From a checkpoint of a small mixture-of-experts model trained on Wikipedia.
Size: 13 layers, vocabulary 30067, 27.9M parameters.
Below are experts of layer 6 (counted from 0) of a mixture-of-experts language model. Rows are named router (the router's row for the expert), gate (a neuron's input weights, with its number), up (a neuron's input weights, with its number), down (a neuron's output weights, with its number) and show model dimensions 96-191. Each number is 128 + 24 x the weight over its row's rms, rounded and kept within 0 to 255.
After each expert's rows: a language model's description of what the expert responds to; "raises" lists some tokens whose logits its average output raises strongly, later layers aside. This comes from a sample of Wikipedia text that the model never trained on.

# expert 20
router [107 127 117 141 110 162 123 132 152 104 155 109  88 147 153 121 134  98 120 100 153 131  95  87 155 160 154 142  84 140 153  66 119 171 152 147 177 125  83 122 108 152 102 185 157 191 130 112 162 106 160 145 124 135 139 123 148 154 148 114 129  99  94 148 103 133 148 154 107 110 104 126 131 138  82 149 134 145 134 128 122 130 135 117 149 171 180 128  88 119 134  82 104 122 134  50]
gate0 [ 94 142 130 183 124 132 126 174 136 126 155 132 157 112 153 128 143 102  99  95 116 127 105 146 151 148  98 109 112 139 132 115 107 145 145 122 123 156 126  99 143 132 134 216 164 128 128 104 119 106 157 140 102 159 104 123 131 102 128 150  87 159 114 106 125 123 109 156 159 131 131 130 149 127 110 144 123 164 139 159 129 163  91 125 170 174 134 122 138 119 135 111 139 127 120  97]
up0 [ 99 124 131 109 153 147 133  76 194 112 144 139 120 124 135 124 118  77 127 131 171 130 132 157 161 154 135 119 107 107 131 161 102 174 163 134 166 135 127  94 146 120 114 115 146 108 101  94 111 127 144 159  52 113 138  96 121 100  97 146 106  90 148 112  99 118 115  96 142 150 122 115 107 148 111 108 142 123 148 128 114 194 144 159 142 162 117 119  97 135 143 148  67 150 163 129]
down0 [138 155 117 116 123 122 132 132 138 131 145 135 178 153  98 130  98 149 119 174 145 123 151 113 124 132 157 134 142 110 113 108 141  80 164 116 140 118 114 159 112 123 153 151 112 104 115 117 120 131 143 103 102 116  86 103 131  70 160 122 121 140  93 101 114 141 110 153 149 103 104 126 123 141 165 154 140 157 120 171 162 103 162 150 132  98 107 145 135 163 116 116 120 107 124 152]
What it handles: Foreign name fragments. Interior pieces of foreign surnames and words, often in tables and lists, such as Sz-ul-c, Q-ur-ʾān, Tw-om-ey, plus Hapoel.
raises: "res", "vent", "ves", "ret"

# expert 39
router [123 112 135 131 118 153 120 102 122 134  96 152 144 169  91 154 194 133 120 125 111 152 130  85 142 159 159 136 109 163 120 106 125  61 118  66 149 138 130  74  95 160 156  99 104 134 139 123  78 140 140  93 129 149 130 164 106 122 119 128 114  94  68 141 114 139  87 165 114 115 135 140 148 159 167 164 105 105 106 122  96 113 110 123 111 129 184 119  85 132 158 161 136 187 118  98]
gate10 [154  98 135 108 148 136 132 136 167 140  89 145  85 131 120 166 166 111 139  95 116 174 128  95 133 123 120 137 149 124 132 175  81 121 142  98 133 130 165 143 124 157 150 112 154 145 127 144 169 108 114 148 148 159 119 122 147 108 111 104 150 129 124 151  92 114 147 120 130 110 149 129 169 125 139  82 124 148 126 172  92 134 135  78 138 124 146 167  69 170 140 122 119  99 132 155]
up10 [129 102 153 104 129 105  93 143 181 128 133 134 160 122 127  96 140 174 107 148 118 113 137 182 148 101 150 114  99 115 124 129 129 143 141 124 132 131 113 145 153 142 134 120 167 116 150 158 147 129 119 120 134 134 111 129 126 142 134 154 135 148 140 117 105 152 137 168 180  99 139 178 163 116  92 111 103 124  75 154  71  83 101 103 137 107 151 152 102 119 129 163 150 126 111 127]
down10 [114 124 103 159 149 127 121 151 157 123 119 127 155 131  84 132 130 126 109 148 173 135 157 131 156 178  92 134 151 157 140 102 139 153 137  84 118 124 153 163 108  51 122 117 125 140 147 115 137 112 137  91 144 167 154 128 117 102 115 122 156 149 107 134 120 149 159 124 117  91 113 149 135 109 109 126 133 114 128 163  99 103 107 117 124 155  94 144 115 147 123 120 137 120 177 140]
What it handles: Infobox and table labels. Field labels and headers in infoboxes, stats tables and section headings, such as Total, Personal, Preceded, Coordinates, By submission, plus score dashes.
raises: ",", " outside", " ("

# expert 30
router [131 138 137  95 145  84 133 116 129 141  96 165 114 133 203 136 164 149 162 133 137 107 133 157 163  98 167 100  91  70 160 102 113 127 132 104 145 116 134 123 128 132 144 130 135 109 162  70 163 128 107 114  97 151 120 146 110 104 135 128 109  80 110 140 162 148 150 156 113 125 125 131 124 144 154 117 155 113 130  93 159 128 134 105 105 105 150 138 104 112  83 160 124  90  95  88]
gate1 [ 95 129  84 111 113 122  80 127 126  90 119  94 141  99 144 170 129 109 140 109 107 142 129 142  96 121 120 148  93 151 120 105 134 145 117 125 120 115 164 109 129 124 120 143 115 128 121 171 103 133 121 131  78 148 116 157  45 123 122 130 121 113 134 131 139 135  75 103 155 147 146 158 139 157 112 134  83 132 146 144 135 128  91 109 144 118 162 136 115 117 120 113  60 121  96 134]
up1 [133  94 129 147 170 148  79 144 150  96  91 149 117 158 149 139 133 153 134 130 114 143 126 125 115 158 148 131 185  97 152  80 133 155 101 113 139 118 156 131 168 162 128  71 111 122 121 118 111 117 153 125 102 143 155  97  77 122 116 170 127 119  82 172 104 148 166 114 122  91 134 103  84  65 122 102 113 133 195 116 114 138 136 127 148  90 145 136 121 142 129 145 152 160  85 115]
down1 [125 119 101 115 117 156 113 115 122 125 111 118 119 146 159 130 120 132 121 123 139 151  98 135 152 138 141  97 138 128 137 115 165 127 123 116 111 149  73  89 155 140  86  88 170 133 128 128 114 128 161 149 131 138 152 157  96 142 102 116 158 110 148 160 110 167 143 132 106 153 142 127  95 108  93 117 134 102 121 112 122 151 140 111 175 118 107 180 100 127 110 102 108 146 183  82]
What it handles: Commas and clause joiners. Commas after nouns, places and numbers in lists and clauses, plus and, but, while, and commas combined with quotes or brackets.
raises: " she", " although", " they", " where", " while", " though"

# expert 38
router [181  84 149 131 127 111 107 174  94 129 117  99 163 164 135 117  91 114 137 143 119 151  91 162 109 150 167 109  97 131 107 160 163 161 135 151 135 171 125 142 135 157 147  90 156 141 100 113 144 123 120 109 158 138  63 119 194 168 160 138 172 126 162 144 126 129 129 127 139 173 158 174 117 103 134 121 135 109 102 126 118 130 134 121 111 113 108 162 132 112 155 157 138 107 123 154]
gate0 [159 114 114 129 125 118 136 120  83 161 154 125  78 142 122 123 152 105 127 102 120  93 161 118  99 114 129 107 117 108  78 167 135 172 136 178 149 166 117  94 129 147 180 108 106 101 135 111 121 108 122 163 137 125 134 149 145 105 105 154 129 154 145 118 103 139  99 150 116 166 109 161 106 154 107 135 105 119 112 158 135 156 141  94  97 114 123 133 100 113 109 134 118 130 186 135]
up0 [117 100 148 129 122 133 129 153 130  99 126 132 110 118 128 154 112 136 100 112 131 144 138  93 139 135 106 129 118 140  62 119  76 141 103 167  88 109 150 137 104 168 160  92 137 110  91 155 130 121 127 142  56 112 133 160 130 158 119 155 141 135 118 118 130 134 126 122 156 171 143 149 123 132 122 176 153 116 108 172 113 113 126 139  99  82 126 143 122  81 119 161 139 146 140 123]
down0 [130 108 151 137 147 111 108 117 142 148 107 177 158 134 180 127 133 141 130 118 192 142 130 124 101 107 132 132 112  95 110 134 150 140 129 110 146 119 159 110 115  93 142 119 129 175 158 142 129 133 133 154 137  82 168  99 155 137 154 113 119 101 116 123 115 165 141 131  71 194 121 146 124  90 125 152  72  97 121 127 112 111 150 173 154 157 163 138 125 162 117 140 149 148 169 116]
What it handles: Single letters inside names. Single-letter or short pieces in the middle of foreign names and words, often k, v, u, such as Lut-k-eveld, Mir-k-wood, Villene-u-ve.
raises: "anna", "ys", "ka", "ette", "ery", "y"

# expert 58
router [101 155 194 125 160 143 106 169  93  94 133  94  94  89 166 118 154 131 130 127 146 187 121  73 165 123 150 100  89 109 174  99 159 127 131 143 141  97  61  62 116 122 135 166 131 149 146 155 111 101 129 145 119 104 182 144 162 167 154 147 129 105 118 102 105 125 146 148 129 135 139 168 132 144  98 124 126  95 121 127 121 144 151 174  97 185  96 155 108 111 123 157  86 144 111 142]
gate10 [109 123 183 103 170 148 107 144 113 132 126 136 117 165 128 126 132 140 105 121 103 167 136  96 146 144 176 137  88 137 158 149 109 140 141 109 136 120 140 121 136 109 130 162  85  98 108 142 135 106  90 156 121 182 164 119 123 136 154 133  81 124 107 152 117 150 123 106 151 130 107 175  88 135 115 110 124 116 147 124 126 113 145 138 129 121 102 153 147 146 142 137 117 101  89  98]
up10 [ 95 135 103 153 145  71 148  74 149  76 158  84 113 143 104 142 121 173 129 129 146 130 125 117 170 143  84  92  91 114 134 141 151  90 111 124 108 153 143 141 139 165 122 147 136 109  99 131 116 162 138  97 122 133 109 166 148 108 120 144 112 152 155 112 100 119 136 103 145 167 118 109 110 136 157  68 129 114 131 118 108 109 155 131 111 105 130 160 169 163 128 153 121 112 141 134]
down10 [145 132 121  95 115  98 142 119 144 117  82 137 136 145 116 147 133 134 132 147 135 141 148 147 107 131 139 129 106 168  89 149  88 126 165 105  91 171 132 159 149 117 122 133  98 164 145 104 120 130  97 120 155 108 109 131 139 154  93 125 123 133  99 101 170 135 136 168 138 110 132 105 156 161  75 126 155 125 123 104 166 163 135  73 152 105 126 109 153 145 122 111 150 119 155 128]
What it handles: Initial letters, digits. First letter or digit of a word after an opening parenthesis, quote or space, such as y, de, a, 4, 19.
raises: "et", "elling", "frac", "ity"

# expert 40
router [161 130 129 141 128 131 107 149  93 148 107 135 125 133 110 116 130 129 100 163 135 124 162 172 110 171 180 100 108 127 114 161 130 149 153 150 147 112  57 102 142 134 165 113 139 152 110 136  97 153 139 129 122 115 138 147 104 140  90 131 129  75 101 102  94 106 138 102 161  99 151  70 149 146 132 202 174 117 109 138 113 142 146 103 112 127 123 126 205 114 116 110 113 119 137 136]
gate10 [124 134 195  89  88 144 117 159 112 165 149  76 139 133 166 135 104 142 134 132 138 160 142 124 121 143 128 108 144 102 135 130 113 107 139 146  94 101 136 127 111 102 125 109 108 153 168 127 130 145 104 144 148 138  85 135 156 107 115 152 147  83 108 145 109 147  92 147 167 156 132 132 111 141 166 142  77 108 104 147 122  97 180 158 122 106 157 110 160 110 128 130 120  79 104 112]
up10 [123 105 104  84 125  87 139 116 178 136 103 130  94 127  88 135 147 100  93 127 133 144 123 162 159 120  79 162 112 168  91  97 134 176 138 124 122 155 125 146 164 124  60 120 154 104 151 158  77  99 104 129 128 126 149 129 150 117 128  75 145 149 103 145 159 145 123  75 160 110 153 137 100 145 137 139 138 134 127 128 140 134 133  75  99 141 155 146  79 128 122 124 148 124 145 105]
down10 [114 126 113 142 128 154 139 105 126 133 159 122 136 112  97 131 116 101 121 158 123  77 139 110  92  99 135 145 148 115 118 149 148 122 137 117 125 136 169 141 138 128 145 100 122 103 146 125 156 114 114 145  94 117 117 121  96  93 126 154  99  96 101 139 139 112 153 138 128 136 157 136 125 112 175 120 123 132 145 127  96 145 160 136 161  93 168 109  83 133 153 116 154 100 149 108]
What it handles: Word-internal fragments. Middle or final subword pieces inside words, such as ain, ot, ón, plus lone digits inside scores, ranges and formulas.
raises: "istic", "ism", "ized", "ised", "ity", "ics"

# expert 45
router [ 83 137 105 119 128  65  90 163 176 149 117 125 155 122 119 123 189 138 141 154  23 144 148 119 153 159 148 156 132 145 154 109 100  60 141  82 111 125 135 157 163 113 121  95 110 121 158 110 117 128  81 110 145 131 120 123 120 126 108 153 136 147 178  99 129 145 124 135 135 131 165 122 145 108 163 104  85 151 128 113 125 129 151 180 163 151 115 118 145  74 123 131  93 122 167 125]
gate0 [115  85 161  98 134 129 140 134 106 134 130 149 130 103 118 108 130 120 113 160 134 129 183 136 120 189 177  67  97  92 108  98 133  79  74 126 149 149 133 128 156 149 133 106 156 120 146  80 145 131 155 101 162  82 144 136 123 156 159 113 134 131 154 141 117 140 117 105 176 116  81 149 162 166 148  75 101 132 136 125 118 145  88 120  98 128 119  96 130 146 146 138 106 121 144 110]
up0 [115 162 175 117 164 101 148 123 120 133 106 106 105 119 106  98 170 192 142 134  72 152  93 131 129 128 143 136 107 143 118 142 122 140 145 140 131  92 128 162  94 104 127 142 116 148 115 147 172 154 131 100  82  87 145 122 148 141 135 142 120  92 122 115 135 148 149 152 114 111 157 182 129 155 129 116  96 123 123 156 167 145 124 158 136 154 113 135 154 105 109 128  95 153 104 120]
down0 [110  94 127  82 132 111 167 101 111 119 141 111 148  96 130 114 116 105 124 108  91 150  94 117 124  88 112 126 194 152 113 142 134 166 114 117 179 146 131 115  95 133 123 120 155 115 132 151 120 112 110  80 158 118 157 121 123 114 123 104 132 130 120 136  97 136  84 115 122 152 175 170 148 157 113 105 135 122 145 153 136 156  90 142 145 156 120 122 145 103 139 131 115 142 126 146]
What it handles: Past participles and verbs. Main verbs and participles after was, he or to in biographical prose, such as had, made, known as, brought up, released.
raises: " a", " the", " an", " his"

# expert 56
router [138 117 119 126 182 160 104  62 137 124  88  71  76 153 141 114 146 171 106 115 126 133 169  57 120 141 108 130 162 130 138  88 134 104 113  93 146 120  98 134 120  94 106 140 166 147 143 133 120 101 102 141 146 115 138 143  68 179 155 130 128 112 132 117 117 150 148  97 127 200 126 133 131 151  81 117 144 128 135 129 130 117 146  99 112 147 120 135 178 130 127 125 113  83  96  95]
gate10 [123 122  83 150 133 115 139  98 129 171 154 102 105 129 174 130 156 128 112 143 162 152  85 141 177 141 122 156 141  96 116 119 160  95 146 147 127 148 123  80 130  78 124 135 144 116 164 111 150 119 150 170 118 133 137 117 130 137 150  73 139 132 100 129 130  78 135 134 150 124 139 128 150 147 107 133 124 152 136 139 109 150 118  76 116 180 133 125 109  56 112 104 117 173 130 104]
up10 [158  79 166 149 111 102 142  96 144 114 126 143 124 155 104 144 148 149 147 121  92 105 130 124 146 178 143 118 143 133 168 122 142 148  94 124 203 170 105 106  87 108 181 114 136 120  91 137 133 111 118 135 120 126 112 144 124 195 145 100 117 127  92  73 130  86 109 153  86 107 130 132 171 130 132  93 122 124 132 142 118 114 157 104 174 108 136 140 134 142 167 142 125 123 125 133]
down10 [137 150 164 114 114 113 122 129 123  65 138 112 120 149 142 111 128 110 147 109 126  93 142  80 161 153 128 173 157 127 140 144 102 112 136 181 132 112 155 119 128 156 144 124 154 145 154 112 112 169 118 170 129 155 109  95 156  63  80 137 119 137 125 121 138 138 110 140 142 162 125 136 150  67 124 152 164 118 116 106 112 144 132  62 125 144 144 122 124 138 122 102 131 116 108 138]
What it handles: Capitals after initial letter. Second pieces of surnames and acronyms following a capital letter, such as McG-le-ish, P-ym, B-å-stad, and country codes like ISR, KAZ.
raises: "ern", "ree", "ard", "ure", "erv", "y"

# expert 43
router [163 146 104 116 114  99  86 133 139 124 151 107 123 136 123 123 152 104  93 138  94 130 122 119 118 119 107 125 133 160 117 136 106 141 138 139 117 126 138 145 118 135 165 145 136 138 135 166  99  99 115  93 124 129 150 141  84 111 105 141  86 141 112 147  94 140 117  88 145  59 128 167 124 116 140 140 158 133 151 143 140  98  61 145 145 189 120 116 156 132 190 109  58  97 139 156]
gate10 [132 148 135 123 115 100 109 115 138 158 139 108 110 112 144 135 132 146 113 109 156 141 162 112 104  90 127 138 116 143 158  97 127 106  96  88 139 100 103  99 121  94 140 130 120 136 135 130 146 125 100 130 104 137 115 130 112 138 157  88 132 151 104 128 101  94 130 102 130 112 133 140 166 103 161 110 137 114 111 103 133  91  75 142  72 149 134 139 119 145 136 130 117 156 122  94]
up10 [ 94 146 100 101 132 109  81 124 110 148 151 146 146 125 118 140 145  90 137 156 123  88 117 136 121 158 129 135 118 110  93 123 138 111 153 137 132 144 131 136 119 139 167 138 109 135 105 128 134 141 113 132 101 110 114 139 149 129 136 105 115 159 143 165 145 138  84 131 159 137 169 132 110 136 135 150 143 134 171  86 102 130 123 123  82 130  94 149 136 152 143 128  57 124 131 108]
down10 [ 82 121 159 123 131 159 136 131 136 108 115 161 167 136 149 134 134 144 145 180 115 130 109 132 121 148 160 131 106 127 157 135 158 138 147 117 167 153 133 112 101 131 104 137 134 158 170 140 149 116 135 135 142 142  91 115 118 158 107 132 136 120 130 135 137 118 114 155 108 114 121 164 156 130 144 147 134  78 130  91 125 116 135 151 105 137 136 140 174 204  93 127  77 120 146 127]
What it handles: Plurals and verbs in clauses. Plural and third-person -s endings, pronouns they/them, and auxiliary or main verbs after subjects, such as has, can, writes, saws.
raises: " associated", " on", " related"

# expert 33
router [ 99 149 146  82 104 111 119 105 151 139  96 142 138 135  97 121  96 128 109 124 112 137 100 111  89 115  77 170 121 135  87 165 153 108 134 169 135 106 115 138 141 109 156 140 138 126 114 152 121 155  68  97 145 115 114 136 147 106 159 119 126  98  86 134  98  91 128  80  71 103  95  80 108  93 160 164 125 142 155  98 130 151  96 116 128 141 155 106 150  59 134  89 132 119 105  97]
gate10 [113 175 144 138  91 106 125 107 131 140 112 196 165 150 127  95 109 126 132 119 105  74 170 151  92 126 135 130 140 138 149 132 132 121 135 154  94  89 147 113 148 108 183 123 140  99 165 122 143 166 113 121 124 132 174 143 124 104 158  88 158 134  82 129 108 118 134 115 127 161 111 137 126 106 116 163 140 150 150 163 117 124  97 120 108 124 121 113 153 149 121 148 134 118 137  92]
up10 [135 141 142 117 173  82 123 100 145 153  88 147 126  82 132 125 108 110 104 163 150 159 144 112 124  93 129 122 132 126 124 139 134 187 158 132 115 137 150 139 131 114 161 157 143 125 144 147 114 128 155 114 117 128 125 138 147 133 147 113  94 149 148  65  81 110  98 131 102 147 104 112 133 155 164 101 153 139 131 105 168 123 114 117 119 144 151 162 146 116 115  90 142 159 118  92]
down10 [175 151 140 131  98  99 119  90 150 122 103 184 117 101 111 115 123 109 117 135 153 123 153 100 142 156 131 129 107 137 134 117 173 169 147  95 149 161 117  97 145 124 144 132 124 115 128 135 119 162  85 155  99  86 112 115 129  93 159 124  88 151 118  92 124 184 138 145 136 138 146 125 135 137 145  96 141 104 144  80 169 124 109 121 133  99 124 161 153 105 117 135 164 137 146 134]
What it handles: Prepositions after verbs. Prepositions and linking words after verbs or nouns in prose, especially of in composed of, plus with, including, such, among.
raises: " the", " those", " a", " some", " these", " two"

# expert 14
router [118 138 166 170 118 138 119 122  71 133  92 121 160 126 134  86 133  78 131 119 158 107  79 118 111 133 100 108 115  61 110 162 105 138 148 180 135 149 112 113 140 139  87 139 139 136  91 110 143 163 130 130 142 136 114 136 102 128 146 144 133 138 113 145 142 134 125  72 124 120 182 137 115 133 136 187 143 147 151 112  78 157 163 153 113 139 161 166 163 126 182  64 108 130 109 140]
gate0 [161 134 152 117 106 118 144 134 168 180 131 151 119 127 141 112 140 135 131 139 133  97 118 122 101 132  96 137 105 108 120 152  83 132 129  85 137 183 127  89 137 144 135 140 152 120 158 163 127 114 125 120  75 120 143 126 148 137 139 135 153 177 114 121 108 178 139 104 164 149 178 151 112  92 139 117 112 126 128 129 130 132 148 125 129 103 138 147 137 115 141 131 139 133 119 121]
up0 [109 112  91 137 149  99 115 144 163 164 117 108  93  88 130 143 150  92 138 186 135 120 128  79 150 118 119 111 105  84 141 122 136 104 127 123 187 156 152 108 128 149 118 157 123 113 165 159 132 109  99 138 124 149 110 126 131 133 127 116 154  98  85 107 120 159 149 113 154 123 151  91 130 145 106  97 126 119 170 101 139 145 135 152 176 128 129 129 116 156 104 121 183 118 143 126]
down0 [116  75 151 135 108 146 150 141 134 133 154 159 137 113 159 120  96 134  91 151  97 161 131 120 113 105 138 176 155 139 153 143  87 176 103 147 131 159 136 101 135 139 103 108 117 126 110 116 102  99 147 146 128 109 172 131 127 166 110 137 181 150 149 150 128 124 119  50  98 121 130 115 171 127  98  94  88 135 130 153 129 146 132 161  85 114 128 118 149 143 110 128 108 196 183 136]
What it handles: Mid-word consonant clusters. Short consonant-heavy pieces inside common English words before suffixes like -ing or -ation, such as dil-ig-ent, cons-pec-ifics, Alm-ag-est.
raises: "ages", "ation", "age", "ated", "ations", "ants"

# expert 63
router [100 164 156 172 101 140 129  89 164 132 164 124 109 110 105 125 112 115 138  99 143  94 143  94 119 142  90 126 117 172 130 161 131  94 110  88 129  76 110 131 139 145 163 123 122 142 158 160 117 106 150 162 133 122 103 147 137 189 101 142 102 149 113 166  72  55 128  99 118 126 123 121 142 142 197 137 144 145 135 132 112  73 160 115 125 153 179 157  85 136 160  88 161 100 141  80]
gate0 [124 105 112 134 121  96  99 119 130 153 169 109 125 103 144  70 109 148 139 112 132 176 152 129 107  78 115 125  93 151  94 128 141 141 101 135 112 126  93  92 125 151 146 104 126 132 134 159 142  96 159 121 144 104 139  72 117 163 116 152 142 127 174 149 125 113  99 135 120  94 151 151 124 121 179 125 118 168 115 124 109 129 119 139  95  99 168 140  96 151  98 106 159 144 151 132]
up0 [140 143 111  70 163 141 124 132 154 128 143 171 118  80 116 149 102  86 122 145 132 101  88 120 158 166 104 157  96 103 163 182 150 123 129 147 138 123 157 160 159 116 107 132  99 103 138 139 149 118 119 160 110 117 104 159 148 141 143 160 113 108 147 163 148 137 127  92 134 140 135 170 152 151 124  98 117 105 137 131  93  99 104 103 123 132 128 166 148 166 161 125 131 194 164 145]
down0 [105 140 151 172 177 126 118 136 122 118  99 118 121 104 130 127 138 158 123 145 145 105 169 120 153 139 152  95 151 144 123 112 158 153  87 160 115 146 170 106 162 158 115 129 124 147 139 121 106 127 107 100 147  97  96 130 123 132 110 101 127 113 158 156 128 125 125 156 123 124 113 132  80  87 112 102 156 152 111 167 153 129 109 102 137 119 122  95 137 121 113  86 154 138 136 156]
What it handles: Nouns after determiners. Content nouns after the, in, of or a in prose and credits, such as instance, effect, line, Year, Label, screenwriter.
raises: "ier", "iers", " needed", "ious"

# expert 21
router [129 144 123 137 117  77  96 143 130 116 177 201 161  77  98 117 102  98  68 147 125 157  90  88 159 143 105 125 104 155  89 101 106 164 108 159 131 144 140 151 101 126 122 140 105 171 135 113 133 105 117 143 172 139  90 148  83 116 137 152 100  98 112 141 115 117 137 147 145 124  62  82  89 131 135 142 179 105 195 122  97  99 132 134  85 157  83  88 113 121 131 117 112 132 144 134]
gate10 [122 102 158 131 131 112 131 138 142 117 155 140 159 102 141 136 103 126 128 149 145 143 121 102 137 125  99 118 132 199 118 111  86 114  89 117 159 125 112 114 159 125 123 154 100 133 143 136 111 119  82 127 100 152  95 103 139 159 132 149  43 144 129 135 117 118 130 133 129 111 107 116 128 127 111 156 146 146 144 135 108  87  87  86 133 135 125 127 139  97  90 116  83 147 129  85]
up10 [126 100  82 150 110 112 148 134 103 128  90 136 127 119 154 126 108 108  98 144 100  76 109 127 104 127 122  80 149 149 168 138 131 130 124 111  80 131 139 148 110  80 139 170 125 174 120 142 144 142  92 125 125 145 122 134 136  88 160 121 112 150 110 120 125 150 112 137  91 142 157 125 143 152 133 126  82 130 151 147 140 125 156 103 175  95  78 136 124 130 140 161 158 147 154 119]
down10 [142 102 103 137  96 109 113 133 104 133 144 160 142 130 124 101 138 169 109 100 136 133 126 122 126 126 157 101 110  85 141 140 130 144 110 160 143 107  76 156 154 121 133 110  84 123 119 147  95 120 145 128 120 127 109 144 122 118 155  95 119 130 120 157  81 117 124 112 139 140 147 173 139 147 161 138 159 100 133 105 137 117 159 121 179 192 144 131 157 123  99 116  92 129 164 126]
What it handles: Trailing digits, quantities. Final digits of large numbers and table figures, such as 250,000 or 262,538, plus quantity words like more, several, two, million.
raises: ".", ",", ";", ".\n\n"

# expert 47
router [ 81 146 129 138 110 159 138  95 140 163 113 126 127 105 176 147 147 117 123 117 151 155 117  68 144 146 118 145 129 106 104  75 109 123  99  97 192 131  93 124 152 155 113 104 146 149 149 141  80  85 138 134 107 110 134 153  96 151  77 164 128 132  85 114 114 143 142 167 142 180  94 120 131 166 114 135 132 172 102 125 120 128 147  92 171 168 164 120 114 144 121 140 128 119 144 132]
gate0 [129  75 145  98 133 143 158 122 159 209 105  81 118 130 116 148 150 141 120 136 133 154 143 116 123 146 106 133 146 136 135 117  92 182 132 145 142 101 112 121 131 125  86 139 119 143 114 152 137 124 129 137 146 104  75 153 139 126 121 102 135 154 120 115 100 127 136 150 125 136 128  84 120 125 116 157 129 125  81 161 118 175 113 170  94 147 146 114 118 113 120 115 135 127 122 135]
up0 [106 135 105  93 129 145 118 139 132  77 142 114 127 151 131 140 127 143 109 142 160 136 163 160  99  95 106  79 108 146 117 146  92 131 123 116 119 109 141 119 129 160 144 105 133 130  94 132 138 137 144 159 129 136 113 119 113 115 123 163 114 112 148  64 141 126 112 124  87 109 177 134 151 144 134 120 147 118 128 109 140 110 163 129 128 152 137 128 120 137 145 116  84 122 135  79]
down0 [111 160  85 147 121 116 111 156 143 152 124 118 115 132  83 142 131 101 157 135 136 104 152 115  97 151 125 145  88 133 100 128 122 109 103  95 128  95 114 136 142 135 130 143 145 138 131 113 131 131  98 157 138 152 106 125  88 145 135  79  95 120 117 118 151 123  97 162 186 137  81 106 124 142 157 134 165 137 119 206  92 111 122 131 121  94 121 110 133 137 162 128 113  79 123 139]
What it handles: Word-ending fragments. Middle or final pieces of split words and names after a short piece, as in bl-ue, sp-y, j-ux-taposition, plus LaTeX braces.
raises: "po", "ef", " help", "ek"

# expert 23
router [116 116 134  98  81  66 171 131 141 160 111 131 142 105 112 139 118 159 147 159  97 104 148 142 124 161  77 153 112 125  83 184  79 108 120 132 103  95 147  90 146 154 148 160 101 116 131 172 131  55 151 140 121 154  94 116 180 125  70 110 118 108 131 147 102 126 124 102 137 148 161 130 145  87 185 105 145 131 117 119 110 152 133 120 134 136  93 133 125 142 116 143 119 158 118 117]
gate0 [169 160 136 180 118 129 146 167 148 133 147 125  68 156 102  87 170 107 150 131 142 156 149 120  94 125 144 104 132 101 152 111 129 135 107 133 144 123 103 107 156 128 111 175 110 179 125 144 140 152 171 143 131 131 128 151 108 132 155 121  86 105 121 132 132 103 151 133 125 140 143 133 126  99 147 130  67 125 108 147  89 171 146 122 148 104  90 151 156 151 150 140 109 128 145  88]
up0 [123 126 141 125 122 138 126 155 122  89 100 125 131 128 131  58 126 148 152  89 143  83 112  81 110 132  76 107 108 110 162 126 144 104 144 121 110 102 166 116 148 153 114 114 137 109 130 116 110 141 152 133 139 134 143 147  81 133 115 148 176 169 158 108 153 116 135  88 150 123 151 113  67 156 108 115  90 128 144 108 132  96  84 145  96  92 115 126  95 138 153 149 110 177 123 175]
down0 [113 123 129 124 154 161 108 154 149 117 132 161 114 125 106 127  98 123 155 123 118 125 129 149 135 103 145 139 118  94 152 106 143  97  85 128 108 161 108  91 110 128  94 128 117 160 147 198 180 147 126 132 123 142 124 144 116 155 117 114 154 142 117 130 137 130 180  83 165 112 104 135 110 166 145 108  74 125 153 120 153 158 108  95 107 151 160 142 130  87 130  97 116 143 117 119]
What it handles: Abstract noun endings. Abstract nouns and their suffix pieces after the, a or his, such as -ation, -ion, role, development, decision, defense.
raises: "”", ".", " between"

# expert 1
router [139  99  74 153 112 116 157 101 112 119  98  98 148  91 148 138 181 132  95 139 142 164 127 116 118 102 119 142  94 100 178 118 146 110 123  91 101 101 116 124 127 107 102 152 146  96 161 115 160 161 116 157 152 143 153 123 123 105  89 129 114 187 115 140 156 127 135 140 136 134 172 138 139  88 110  72  96 104 125 128  93 161 115 103  94 152 159 130 194 144 173 147 163  59 140 159]
gate0 [122  97 129 141 137 135  60  73 164 142 146 128 164  88 135 130 110 130 142 106 146 101 108 109 150 151 148 110 146 133 155 101 137 128 111 142 104 158 165 109 136 147 114 130  98 120  99 116 140 149 117 122 116 131 112 125 102 112 124 139  86 138  94  69 121 119 121  98 125 110 147  79 111 111  87  93 115 102 161 123  79 148 117 107  98 134 163 107 147 142 115  98  98 130 139 140]
up0 [140 128 120 158 112 133 119 102  93 114 123 158 128  87 101 120 123 130 157 140 139 154 102 110 124 147 126 136 130  91 116 172 138 115 151 116 112  95 122 134 150 134 121 136 112 118 150 122  84 121 103  97 164 130  99 110 160 137 115 115 145 131 184  79 128 126 104 128  91 113 182 133 124  66 139  94 116 126 132 132 115 151 121  72 101  94 115 130 145 116 149 125 161 113 133 164]
down0 [126 124 107 102 118 105 162 111 157 156 152 115 159 103  94 113 112 107  96 126 157  84  88 144 153 124 172 136  99 129 130 113 140 118 107 121 117 126 107 140 140 143 109  96 105 121 180 124 146 158 138 140 134 146 141 108 140  76 102 100 115 100 111 119 149  70 121 172 131 129 146 116 143 127  96 105 177 111 120  99 160 132 127 122 159 122 141 103 145 116 129 134 138 120 131 155]
What it handles: Sentence-opening pronouns and months. Subject pronouns and month names opening a sentence or clause, such as It, he, she, which, May, January; also LaTeX math tokens.
raises: "i", "a", "e", "ar", "t", "er"